Experts of a small language model: a shared expert of 64 neurons, 377M tokens.
Below are experts of layer 3 (counted from 0) of a mixture-of-experts language model. Rows are named router (the router's row for the expert), gate (a neuron's input weights, with its number), up (a neuron's input weights, with its number), down (a neuron's output weights, with its number) and show model dimensions 224-255. Each number is 200 + 30 x the weight over its row's rms, rounded and kept within 0 to 999.
Before each expert's rows: "comes before" lists some tokens at least twice as common just after its tokens as in all text. This comes from a sample of Wikipedia text that the model never trained on. Tokens count by the router's weight.

# expert 51
comes before: "1", "2", "3", "4", "5", "s"
router,245,177,146,257,141,216,200,212,174,197,166,176,171,211,228,212,190,212,219,149,181,185,199,191,207,186,178,285,182,235,210,219
gate0,200,180,211,200,208,221,199,188,158,156,187,179,170,251,193,233,234,222,220,228,256,263,167,164,181,179,235,204,221,157,203,156
up0,225,195,182,248,222,256,232,200,207,224,148,208,151,154,146,201,213,217,241,188,193,224,211,252,217,202,199,206,229,147,151,213
down0,198,195,220,193,171,224,177,237,166,193,196,155,209,245,155,156,161,182,246,188,184,190,170,168,255,229,182,199,217,157,200,191
gate1,243,209,136,178,242,210,221,269,239,240,165,204,164,198,262,184,160,233,242,241,224,167,134,170,193,226,232,193,238,226,242,263
up1,228,231,181,204,208,177,239,238,246,229,192,227,204,216,210,155,160,232,227,244,193,210,135,196,197,174,166,215,214,214,219,234
down1,156,239,221,195,241,206,205,210,227,134,178,207,185,231,219,203,251,233,184,221,155,177,176,178,157,166,193,159,228,193,230,184
gate2,156,188,181,265,201,168,226,230,173,202,206,166,170,181,224,234,188,239,180,225,127,176,178,176,169,162,181,209,171,211,226,232
up2,212,114,192,137,206,233,176,196,187,216,203,207,211,218,204,149,180,219,174,221,186,163,234,197,168,200,196,244,215,214,215,225
down2,215,177,213,176,213,210,199,193,231,209,226,219,181,175,188,191,149,201,213,194,212,174,198,230,146,177,189,212,262,231,203,229
gate3,263,164,142,219,183,213,199,172,252,222,197,260,169,193,179,204,188,202,258,162,240,214,206,218,206,200,157,214,163,198,118,162
up3,183,238,279,209,195,164,170,243,159,173,198,182,218,245,204,195,201,229,190,167,213,165,227,183,203,215,172,173,242,202,232,250
down3,168,184,210,205,194,157,189,171,243,198,169,227,219,176,229,181,152,228,225,196,190,199,210,220,199,223,228,200,178,151,235,159
gate4,198,187,149,193,174,190,173,194,182,194,186,150,200,223,187,164,222,234,251,216,215,225,163,272,214,164,193,229,163,200,224,197
up4,204,135,210,178,216,224,169,143,163,168,190,245,146,182,152,183,189,269,196,187,221,224,239,194,227,198,190,213,163,166,226,235
down4,157,178,264,231,200,179,220,187,224,189,163,145,189,212,239,215,207,230,154,228,210,200,195,204,169,172,206,247,180,243,188,159
gate5,169,197,182,198,221,213,233,220,198,208,154,176,252,200,198,221,234,218,190,205,176,194,244,177,172,195,209,204,267,179,195,142
up5,142,208,233,160,158,224,229,205,209,175,262,196,189,237,191,227,181,172,167,218,208,209,204,181,187,178,217,173,184,242,208,228
down5,159,131,208,224,224,168,174,153,242,191,180,238,223,205,185,164,157,199,197,198,208,224,177,138,142,212,165,193,190,207,197,209
gate6,193,235,202,196,221,196,168,223,211,230,217,183,213,170,224,163,170,192,251,146,244,197,197,249,172,220,227,264,259,258,174,196
up6,288,164,209,199,163,222,134,172,208,198,196,163,200,184,250,229,177,174,223,224,177,212,213,225,288,193,194,177,212,210,154,243
down6,237,225,196,160,186,156,152,252,222,222,182,167,136,163,184,173,207,215,164,221,172,170,219,189,225,214,206,229,185,176,163,163
gate7,169,162,224,215,192,254,229,220,184,193,233,203,208,168,188,215,164,174,170,179,153,228,258,195,166,192,193,167,224,249,162,153
up7,203,156,186,170,210,256,213,170,202,172,153,217,172,154,219,281,160,214,170,146,207,180,225,197,230,229,198,172,234,201,182,195
down7,207,212,252,181,233,157,220,195,249,190,153,206,193,215,139,175,183,172,187,211,205,195,175,195,216,207,196,211,177,196,199,173
gate8,205,198,190,251,193,332,146,210,234,212,220,171,189,211,209,167,200,230,185,203,136,212,201,199,194,207,165,194,185,159,157,199
up8,198,225,240,192,187,225,159,189,170,158,180,184,204,160,149,261,160,216,183,200,211,216,201,271,154,224,184,155,203,220,206,192
down8,195,155,177,206,178,192,159,251,161,208,180,164,221,268,200,169,260,202,238,188,189,224,210,251,203,194,185,164,178,232,172,222
gate9,206,232,203,203,120,169,181,197,176,181,192,234,205,237,193,209,205,174,202,216,214,261,207,119,257,232,236,210,165,186,173,154
up9,203,219,208,219,226,239,210,147,152,191,190,176,198,265,239,241,255,173,201,230,154,206,182,209,201,254,244,193,186,172,155,199
down9,207,198,220,161,198,157,193,237,235,198,216,186,176,188,229,193,145,155,158,187,191,197,187,140,200,264,191,177,200,127,263,178
gate10,190,161,130,213,183,186,190,210,201,190,219,211,214,218,214,260,178,193,164,187,198,173,204,226,143,211,163,206,161,187,196,245
up10,165,178,203,187,265,181,185,223,187,232,172,225,238,254,193,177,201,225,198,243,179,200,210,171,198,150,161,185,169,194,183,281
down10,217,226,211,170,234,191,235,222,148,205,198,240,177,237,176,219,152,185,176,191,236,226,226,206,211,189,188,163,202,220,213,222
gate11,187,255,175,203,185,183,233,204,203,212,184,167,186,219,249,174,223,259,168,175,163,169,200,180,256,183,147,229,207,247,185,112
up11,151,243,195,165,164,235,182,222,214,216,216,173,226,174,226,156,237,197,209,162,214,190,173,218,228,176,164,177,190,260,193,128
down11,156,218,210,198,179,207,152,214,221,215,222,191,147,152,164,265,173,187,173,164,224,265,215,236,179,212,167,204,186,200,201,183
gate12,175,198,163,262,201,243,224,188,250,211,181,193,226,171,238,239,222,226,205,179,159,144,156,162,216,189,203,195,219,183,164,196
up12,229,203,222,178,182,153,171,210,218,194,219,162,186,147,152,260,205,204,223,186,166,137,209,272,237,209,193,203,194,229,191,223
down12,187,199,176,234,237,188,224,172,162,176,187,200,236,229,184,185,196,197,176,227,249,261,159,170,184,184,133,204,163,236,203,184
gate13,190,195,199,183,167,204,229,137,187,184,227,236,231,226,205,250,182,202,206,196,247,201,176,171,157,192,203,201,217,211,221,216
up13,219,184,231,157,235,159,199,189,197,176,226,195,156,199,172,197,216,164,228,221,135,210,169,205,193,188,175,194,184,202,219,211
down13,202,161,206,172,199,185,226,234,201,214,198,165,208,203,155,177,192,168,204,188,178,188,187,222,260,203,236,170,200,197,213,196
gate14,190,212,166,206,208,238,192,187,205,219,233,176,210,161,181,190,170,239,187,207,235,230,188,215,192,171,138,241,226,204,204,275
up14,196,228,193,203,195,144,199,226,227,228,183,205,152,265,179,174,160,209,167,253,214,258,230,196,219,196,212,196,173,152,181,163
down14,222,203,204,210,165,149,226,186,178,191,247,229,150,231,220,180,229,170,222,196,214,230,175,179,278,198,192,257,170,202,212,186
gate15,198,188,199,203,192,181,140,154,208,276,170,217,188,207,174,218,201,243,187,170,211,237,160,232,151,204,206,212,224,211,227,192
up15,181,133,213,265,230,210,166,204,234,249,187,190,221,196,228,174,162,169,192,282,222,171,230,175,167,175,222,185,171,208,215,188
down15,171,200,191,176,270,217,209,205,216,219,260,152,163,215,160,230,225,187,188,199,226,224,228,186,195,175,223,206,210,197,176,198
gate16,182,208,198,249,218,173,205,215,261,238,170,232,188,232,231,198,195,182,262,246,226,177,207,195,225,221,224,160,210,220,206,190
up16,227,210,202,205,209,201,224,158,179,163,200,202,167,189,206,215,147,257,217,149,147,219,225,207,196,228,165,171,223,235,138,169
down16,240,206,194,256,181,171,280,170,202,212,145,228,177,266,195,159,205,249,211,165,198,276,199,192,117,147,192,162,218,176,245,213
gate17,202,173,182,221,192,206,231,214,182,231,129,196,201,211,211,227,225,233,218,176,158,182,238,161,181,227,161,230,197,200,147,199
up17,166,238,205,176,195,192,259,167,184,158,155,216,221,211,153,173,203,208,212,200,182,190,218,214,170,223,181,181,198,163,210,199
down17,222,174,228,211,209,261,236,229,182,217,200,181,246,212,152,185,163,269,207,154,200,189,163,172,148,177,199,245,225,184,237,202
gate18,203,203,195,211,219,232,222,149,225,186,250,163,160,176,168,175,219,169,240,126,208,204,191,186,198,256,189,166,206,232,142,190
up18,183,180,258,200,142,184,160,209,197,206,162,239,184,193,215,209,92,244,199,217,189,179,205,231,209,193,222,239,224,179,233,271
down18,228,185,211,215,170,210,174,225,200,168,225,214,190,196,218,191,230,230,209,164,202,218,177,238,206,170,159,218,127,233,198,215
gate19,175,164,228,192,174,237,139,184,155,213,191,170,229,130,186,179,174,225,221,193,181,177,197,181,189,227,183,231,219,227,197,181
up19,162,198,176,203,196,209,198,188,154,161,147,150,196,221,232,219,196,207,183,148,200,175,210,254,205,199,192,220,236,218,192,184
down19,201,221,182,184,193,146,233,179,222,209,175,238,143,204,147,204,194,151,219,211,210,162,196,153,189,218,211,237,133,180,199,248
gate20,180,201,125,180,229,174,202,183,210,185,198,197,203,182,196,215,158,235,207,134,245,204,180,239,195,191,240,172,196,200,211,206
up20,167,209,166,201,160,156,181,179,221,145,173,226,210,217,155,249,205,216,173,149,200,236,220,195,232,157,202,227,246,210,189,170
down20,198,195,255,269,214,206,233,187,209,234,164,165,194,146,204,207,207,165,216,234,230,192,163,141,179,254,221,217,204,118,210,196
gate21,203,181,191,215,185,200,147,227,164,225,222,195,192,239,182,206,209,220,193,163,209,207,252,183,198,206,218,238,202,154,210,218
up21,209,199,180,235,188,221,237,170,241,241,174,239,195,212,195,266,248,171,217,228,196,216,168,177,189,219,208,183,124,208,251,195
down21,171,178,226,195,201,273,249,237,199,209,196,228,184,227,210,153,214,189,188,220,168,198,184,152,205,185,211,163,229,169,224,238
gate22,194,239,209,200,188,189,218,199,192,178,207,187,207,135,232,201,224,192,180,186,197,226,204,188,209,248,204,184,177,179,193,218
up22,184,229,203,223,187,178,252,277,226,192,208,169,223,148,218,185,165,182,246,218,213,169,246,188,200,174,204,162,218,212,228,180
down22,204,231,177,259,157,206,213,217,224,161,154,185,196,163,210,222,225,201,217,188,200,169,168,178,232,189,180,185,244,215,192,199
gate23,176,195,151,176,222,229,191,185,197,246,221,197,195,179,173,247,193,215,204,189,174,231,166,175,167,240,196,221,183,188,219,234
up23,166,224,137,174,226,254,192,172,191,208,218,242,211,191,226,259,196,226,191,168,243,222,173,196,243,196,229,199,203,217,217,231
down23,174,225,187,253,246,178,199,201,169,186,194,201,135,208,218,154,225,196,147,206,239,182,184,190,178,188,183,203,149,173,196,203
gate24,213,224,243,210,207,184,188,223,176,254,186,184,214,212,168,160,217,222,240,193,242,174,166,205,200,207,207,170,242,230,241,257
up24,238,229,228,190,178,244,205,239,179,236,207,182,197,212,245,179,173,210,157,206,253,186,226,264,186,246,155,243,190,247,194,248
down24,107,227,270,163,194,202,191,209,226,129,214,233,156,231,183,192,174,169,216,209,271,192,231,162,147,185,181,169,302,210,249,203
gate25,202,168,181,192,202,204,189,229,162,195,170,232,195,180,228,218,111,203,215,239,197,193,190,185,145,206,170,209,172,208,162,155
up25,187,196,149,208,238,193,182,207,163,203,151,148,201,166,221,195,215,219,138,205,184,167,220,173,202,198,181,176,237,232,216,190
down25,204,190,182,203,226,167,209,203,278,208,219,205,159,234,198,218,194,194,203,190,236,182,206,181,138,214,196,198,187,265,145,250
gate26,184,163,254,215,176,198,243,219,209,264,132,206,189,194,224,160,158,216,222,182,206,234,235,232,185,288,187,207,209,205,199,194
up26,201,164,193,189,226,235,95,212,196,220,180,219,177,210,246,190,212,214,218,214,99,159,190,200,281,184,173,209,241,216,199,182
down26,230,194,228,225,235,132,186,209,220,199,209,288,248,215,213,208,211,226,223,173,186,168,196,153,214,188,216,201,186,185,244,224
gate27,233,154,162,143,181,221,192,182,198,227,204,182,165,200,228,181,180,269,194,171,187,247,208,207,214,204,162,218,183,200,194,221
up27,201,188,225,149,239,195,181,221,213,163,213,221,207,190,177,187,217,163,202,129,153,228,200,196,219,209,161,220,249,199,223,152
down27,219,213,236,231,180,198,195,234,181,190,175,241,206,213,156,174,187,181,180,234,202,201,154,150,225,205,151,169,134,227,217,226
gate28,219,197,191,222,200,195,177,247,229,264,230,164,202,216,223,256,204,192,209,192,211,223,196,239,173,176,263,245,211,178,177,168
up28,194,237,183,194,249,164,198,227,170,224,198,243,183,192,153,183,215,188,232,206,240,204,216,131,221,206,179,235,183,210,194,240
down28,190,186,239,162,214,164,229,221,253,184,216,184,287,192,238,184,184,196,166,181,190,253,177,166,248,254,232,138,223,157,217,201
gate29,170,235,188,232,183,156,201,194,224,169,253,174,169,162,222,235,170,226,264,196,222,204,201,200,185,211,210,222,165,170,198,233
up29,196,227,252,242,216,205,203,197,209,214,236,173,205,231,174,203,187,229,203,197,223,247,217,225,192,186,218,206,172,188,199,215
down29,230,168,192,177,162,203,201,205,210,160,169,226,186,172,137,223,203,242,168,272,212,231,210,195,194,228,223,208,215,237,168,288
gate30,228,184,180,191,233,173,223,223,190,174,174,214,183,154,234,155,242,197,189,177,187,180,177,203,282,178,243,225,190,241,202,229
up30,210,250,229,204,167,164,212,188,196,218,171,214,207,200,123,202,193,175,239,191,213,194,248,188,176,210,189,193,182,144,200,172
down30,231,163,214,231,252,232,168,244,236,242,209,220,208,203,199,118,219,212,188,198,134,205,195,177,181,191,234,181,147,220,209,214
gate31,221,174,191,183,224,200,202,182,164,225,187,227,181,192,202,197,206,211,234,241,188,262,245,233,207,238,188,251,175,241,170,230
up31,208,233,186,207,199,193,190,203,169,199,184,168,264,188,175,228,202,234,210,151,240,149,163,191,189,146,205,202,222,204,202,219
down31,219,206,206,211,177,224,193,177,142,140,141,218,180,234,236,128,184,172,183,203,235,197,232,210,199,199,215,193,203,252,229,215

# expert 5
comes before: " |", "–", ")", " (", " was", " is"
router,185,205,189,217,213,213,210,218,235,234,229,169,230,172,233,215,240,192,193,166,228,235,184,186,166,146,227,155,236,195,216,151
gate0,177,230,172,216,169,169,223,217,256,194,180,196,175,209,252,214,172,215,165,160,212,271,158,153,181,171,162,198,234,220,195,184
up0,179,249,160,172,194,178,221,217,190,208,218,175,241,215,181,229,174,175,178,157,200,179,204,203,179,204,211,198,206,157,211,253
down0,183,187,223,200,212,212,223,233,259,194,209,152,243,242,228,174,159,258,192,256,146,205,201,228,154,147,181,223,155,134,212,192
gate1,212,227,155,178,176,256,180,156,225,171,198,173,257,207,241,194,223,170,162,226,220,236,227,169,170,203,208,160,223,167,154,209
up1,170,195,178,234,222,149,217,247,184,168,247,200,181,176,254,223,191,222,203,159,210,172,127,225,207,213,250,215,177,242,222,189
down1,194,189,200,273,258,213,178,155,266,209,223,173,182,188,177,211,209,218,211,186,169,209,202,220,226,174,203,198,267,199,184,222
gate2,232,195,208,230,150,185,236,159,205,220,212,199,167,208,161,213,192,206,230,192,212,156,198,192,204,182,225,194,268,210,179,171
up2,260,215,147,237,99,139,215,216,281,186,230,161,201,186,210,207,197,140,203,195,271,179,238,225,181,219,160,159,210,163,239,209
down2,224,232,182,258,136,206,195,209,205,151,204,202,216,225,231,166,224,218,234,225,214,207,180,230,236,204,219,188,191,146,213,243
gate3,206,149,174,232,177,202,208,243,182,195,213,188,233,216,254,182,223,173,206,205,161,164,184,179,176,252,234,247,191,229,217,197
up3,184,160,210,242,164,224,183,160,199,194,246,163,218,196,218,224,159,220,204,260,163,173,172,176,202,253,202,193,189,211,206,234
down3,210,205,234,261,217,230,207,183,158,199,155,208,214,213,143,225,219,165,184,227,185,223,180,188,165,180,241,193,204,255,199,234
gate4,192,205,199,169,192,262,184,237,211,200,176,187,217,201,263,254,183,166,206,195,179,262,261,170,194,168,201,238,231,157,233,179
up4,217,231,230,199,162,159,151,139,218,174,163,217,153,173,129,242,240,219,160,197,254,210,187,238,217,194,197,180,175,228,228,222
down4,160,148,224,200,121,243,182,226,200,170,187,235,191,190,239,186,189,188,210,175,199,223,175,232,187,156,174,175,201,198,205,215
gate5,244,225,156,139,201,183,234,156,229,213,206,217,164,190,192,163,187,177,166,198,190,207,204,247,225,227,221,181,263,210,164,220
up5,197,231,260,204,184,228,245,162,195,202,209,273,248,197,145,225,193,141,196,185,175,244,144,137,193,196,181,236,190,194,216,207
down5,185,148,271,215,163,264,197,180,266,215,234,228,154,208,177,205,211,182,176,190,212,155,146,167,211,160,230,195,167,222,219,115
gate6,224,113,187,187,243,172,148,188,205,246,195,227,213,141,234,194,186,211,200,202,239,196,192,224,203,191,163,145,229,207,188,182
up6,195,155,200,194,183,214,199,179,215,267,227,217,250,180,250,202,192,172,169,209,191,201,131,200,180,113,212,220,190,209,150,231
down6,184,194,195,254,206,212,238,215,204,240,198,196,239,194,197,176,155,216,228,211,213,162,228,250,203,199,185,180,146,157,186,185
gate7,249,164,175,224,224,203,162,234,226,235,218,214,180,247,194,160,170,156,191,165,208,177,215,178,128,218,192,207,221,182,204,211
up7,172,246,236,181,210,132,256,185,228,243,205,149,216,189,229,201,228,207,157,180,226,249,208,200,197,217,187,163,206,233,204,188
down7,180,201,249,206,167,269,206,149,182,243,220,180,192,194,234,185,176,124,185,248,176,174,225,208,136,193,204,236,214,131,256,187
gate8,182,194,252,183,168,199,209,210,238,215,173,248,221,207,186,190,191,220,216,188,155,185,206,212,209,219,216,175,174,217,198,184
up8,242,209,207,232,241,211,172,157,167,183,142,181,179,142,211,239,198,182,227,224,163,178,209,180,221,198,154,168,235,148,214,184
down8,196,208,184,261,175,142,158,209,194,196,167,194,182,189,213,207,166,227,185,191,213,198,141,196,211,241,175,208,240,256,183,202
gate9,126,157,211,215,163,205,226,181,230,180,255,247,244,212,176,231,172,188,164,242,157,202,199,184,198,194,204,222,205,203,152,172
up9,205,211,171,245,153,173,263,207,180,195,234,233,186,215,256,232,200,207,123,154,218,185,194,261,190,257,262,220,223,172,211,193
down9,208,225,264,189,230,204,232,185,192,221,179,202,131,222,204,222,198,207,230,185,212,226,234,199,198,180,202,193,166,148,215,158
gate10,197,210,223,196,206,255,218,191,186,249,216,192,236,198,218,173,211,174,191,184,184,214,164,179,195,204,204,172,120,182,165,197
up10,192,200,201,194,220,221,221,203,210,202,152,198,187,200,221,259,189,195,189,234,184,251,205,159,191,206,220,158,171,197,185,160
down10,175,205,173,222,246,222,167,188,216,244,172,215,173,195,215,263,254,249,259,196,216,153,250,221,222,182,134,191,249,220,162,198
gate11,174,211,236,205,196,189,237,223,199,196,118,227,186,183,183,194,192,190,214,206,180,242,197,202,148,277,191,182,159,191,126,246
up11,157,206,179,157,155,152,225,259,210,188,202,272,159,216,229,177,206,202,214,154,220,231,243,244,176,210,181,194,212,151,195,189
down11,163,208,190,150,245,195,219,206,223,215,176,168,170,247,155,232,255,205,228,210,148,204,205,199,246,186,198,194,235,207,210,177
gate12,212,214,203,218,174,187,206,132,191,218,161,193,193,156,270,189,179,192,198,179,193,154,197,186,241,158,175,224,229,241,184,215
up12,188,233,249,198,216,216,210,194,266,160,261,200,245,229,157,222,175,246,176,260,209,198,162,163,171,229,213,205,169,189,199,193
down12,185,197,179,212,197,224,208,221,203,191,170,220,239,180,212,181,198,221,159,153,228,168,168,161,179,230,170,203,212,236,175,207
gate13,194,211,226,183,184,156,238,169,207,207,243,269,200,239,168,198,195,231,244,190,221,232,185,164,193,199,198,186,215,209,204,205
up13,211,202,187,175,201,181,169,188,227,247,182,216,217,180,264,164,226,152,190,173,229,266,205,219,195,154,206,139,170,193,213,85
down13,186,158,214,236,189,216,181,202,201,227,202,197,190,150,188,203,247,207,163,167,211,207,201,216,199,185,225,165,164,247,215,187
gate14,238,179,246,194,184,158,232,182,216,238,244,236,200,192,190,223,218,223,205,209,168,191,192,209,155,188,233,160,181,235,182,206
up14,193,183,146,163,211,190,195,178,179,229,152,201,191,177,165,233,241,204,136,222,157,225,187,232,198,241,228,202,197,217,199,225
down14,155,156,161,283,216,209,225,145,166,208,195,221,194,239,199,183,208,237,193,208,207,232,265,230,197,239,171,202,178,208,229,196
gate15,204,166,182,254,213,206,148,130,157,217,170,216,251,197,176,165,177,153,214,225,162,208,216,217,211,260,186,219,210,154,209,180
up15,234,215,255,219,237,174,183,194,209,139,193,205,263,243,225,168,208,238,185,211,212,252,161,203,191,115,189,190,302,236,200,236
down15,250,154,161,235,243,183,293,162,201,148,163,201,251,253,166,201,188,186,227,180,198,217,198,201,177,175,164,220,202,199,209,159
gate16,175,191,233,145,242,186,188,256,215,212,245,144,263,248,161,155,210,222,174,202,203,173,234,185,215,238,201,229,237,191,228,158
up16,186,167,167,205,180,223,207,203,195,179,230,184,141,160,214,166,164,211,199,208,203,155,192,175,213,183,198,189,228,187,213,225
down16,196,218,247,213,232,151,204,196,205,204,199,149,230,155,247,225,257,184,216,242,237,182,192,183,185,224,198,128,219,176,274,174
gate17,238,258,198,230,173,196,218,154,243,191,191,240,176,217,140,248,182,176,171,183,178,170,127,218,155,218,188,226,225,204,190,200
up17,198,190,219,195,226,178,213,153,215,189,187,234,204,202,222,177,190,156,214,233,171,194,215,198,171,200,147,178,225,197,185,169
down17,151,163,227,235,191,169,247,160,220,208,151,207,188,216,178,133,182,160,237,198,187,151,208,217,199,155,134,180,211,231,197,224
gate18,226,175,232,150,190,179,213,166,192,178,227,188,216,188,179,240,181,234,240,224,202,224,202,195,179,213,171,179,152,195,193,196
up18,238,140,252,240,202,135,233,205,190,181,175,196,191,222,231,248,173,172,233,260,173,185,224,145,195,230,174,197,193,245,224,173
down18,202,171,221,215,184,257,253,185,198,213,232,239,224,167,236,199,249,175,240,213,232,239,202,160,196,205,206,191,190,244,192,251
gate19,196,226,143,175,223,223,170,187,215,172,181,260,156,170,175,209,185,206,216,249,245,176,189,199,187,218,178,157,248,198,196,167
up19,156,184,170,133,168,208,179,196,217,229,241,139,226,202,145,230,211,235,188,190,158,187,212,207,189,203,234,249,221,198,204,147
down19,198,237,143,178,233,226,178,215,220,181,165,245,249,214,189,219,196,211,234,191,193,150,215,244,165,222,206,233,240,172,212,247
gate20,234,253,209,222,200,203,216,246,250,201,228,215,213,173,223,210,152,208,195,153,213,206,147,174,218,149,207,165,206,239,169,216
up20,210,172,207,139,205,171,178,172,201,208,222,156,164,246,212,195,227,237,197,225,223,176,244,196,217,206,232,193,235,165,242,205
down20,211,218,199,226,157,190,157,181,221,231,188,201,209,165,170,173,157,170,221,234,140,256,199,191,203,226,217,224,190,186,169,201
gate21,268,187,231,204,239,168,194,200,226,194,205,174,184,164,218,206,182,162,199,248,229,194,176,202,190,214,163,199,180,225,212,210
up21,218,203,263,213,199,216,206,217,224,176,172,199,163,240,209,214,192,241,185,204,183,194,157,159,181,191,198,196,158,240,144,136
down21,274,177,168,218,176,252,171,161,188,203,154,167,200,126,220,242,200,203,162,200,184,209,239,197,193,185,183,202,149,227,206,196
gate22,172,206,177,235,226,154,253,156,186,183,143,219,208,214,180,169,186,175,169,181,173,161,141,138,182,200,191,226,229,182,250,214
up22,192,211,170,234,236,205,213,199,204,234,150,220,147,191,266,184,177,204,225,182,211,213,226,155,143,151,217,212,196,156,202,197
down22,255,178,204,201,206,189,220,163,188,219,221,217,131,211,241,173,245,204,220,213,155,161,261,131,197,189,214,161,125,215,188,228
gate23,271,205,152,178,227,243,192,178,274,227,186,183,221,179,181,156,207,217,213,195,200,204,162,230,186,246,165,193,234,150,224,173
up23,222,245,167,164,200,188,171,198,228,186,171,168,252,212,228,152,198,144,192,195,193,214,195,219,189,229,228,190,209,171,190,184
down23,164,257,249,169,211,219,167,198,201,216,243,201,131,242,152,230,159,221,193,177,233,152,221,217,191,191,212,219,186,202,174,210
gate24,232,190,196,216,216,229,207,204,186,207,185,188,215,180,172,249,144,175,157,223,181,167,225,262,180,240,194,180,172,213,210,173
up24,156,144,166,256,222,137,182,152,186,180,229,174,188,184,147,181,135,192,219,216,206,222,208,206,207,163,249,196,223,206,199,206
down24,163,230,222,222,194,225,183,218,215,207,178,223,248,178,236,244,217,221,216,247,200,197,211,171,148,193,165,149,226,142,177,192
gate25,244,166,197,224,207,215,157,208,241,222,217,195,216,192,205,225,172,240,212,150,190,153,156,196,252,231,187,166,188,191,229,152
up25,197,204,168,216,207,213,231,185,167,198,233,200,191,223,262,219,237,186,232,149,196,230,241,184,137,206,264,176,198,217,233,213
down25,200,199,185,159,233,165,168,157,176,230,220,239,191,193,199,249,191,214,252,175,155,210,226,197,211,174,207,192,159,167,224,220
gate26,244,190,142,202,181,180,229,218,211,201,199,211,153,157,227,196,187,221,211,176,189,189,184,184,171,177,189,163,242,208,188,243
up26,187,201,201,179,184,205,184,214,214,246,211,227,234,201,168,252,200,169,229,237,202,189,183,185,210,225,229,220,207,186,214,230
down26,192,179,182,194,225,177,171,209,172,233,215,201,251,225,222,199,174,232,224,215,207,185,194,224,238,163,252,220,220,167,207,202
gate27,256,150,245,197,215,231,207,242,166,197,185,261,173,165,212,177,166,205,215,239,214,182,224,221,216,178,205,128,210,246,186,204
up27,150,207,260,176,219,202,185,120,187,199,234,230,233,224,210,187,193,150,163,223,175,204,247,193,174,195,166,166,237,188,198,182
down27,221,196,172,145,201,150,215,187,189,238,216,202,195,188,232,194,242,230,166,231,220,198,187,174,218,201,115,232,154,175,226,240
gate28,194,182,190,256,214,205,178,240,224,207,199,209,156,240,237,212,188,250,161,200,188,196,176,182,209,194,170,208,222,220,202,188
up28,170,157,208,210,235,164,232,168,187,155,229,196,221,205,233,234,196,132,222,244,180,190,202,203,183,217,211,191,239,242,211,218
down28,240,241,179,249,189,217,197,125,201,227,187,193,219,199,144,219,167,208,168,215,162,207,155,222,252,156,178,222,227,151,242,232
gate29,213,195,258,219,186,157,187,225,210,165,193,225,172,182,208,173,206,208,242,169,188,217,193,210,174,195,230,200,180,238,242,207
up29,217,178,215,142,142,195,221,225,206,217,238,194,149,151,187,250,279,213,175,200,203,199,214,189,196,178,141,252,172,233,180,203
down29,220,247,218,172,261,218,260,194,178,238,168,203,167,155,173,145,220,213,205,213,136,184,192,197,188,209,194,139,169,161,226,182
gate30,191,165,201,157,188,177,195,137,177,179,206,166,165,189,150,188,135,233,210,182,216,199,219,210,168,250,155,220,229,241,190,175
up30,210,234,303,263,179,153,204,235,209,160,185,152,219,236,240,177,234,221,206,196,186,204,211,228,202,169,212,214,211,185,204,185
down30,222,211,227,205,219,202,209,204,194,176,193,195,225,195,227,210,274,230,244,214,170,234,146,275,272,233,210,168,164,261,202,244
gate31,195,199,229,183,166,205,186,155,239,255,173,158,222,200,218,157,195,248,224,217,220,174,195,199,208,206,227,236,153,196,153,215
up31,154,215,237,233,153,190,205,214,209,241,193,192,197,197,232,174,183,204,187,218,233,182,190,222,187,223,174,209,178,162,129,226
down31,174,148,215,130,203,198,140,227,216,239,219,163,194,205,196,199,256,155,152,187,171,213,203,238,180,138,176,191,207,209,210,180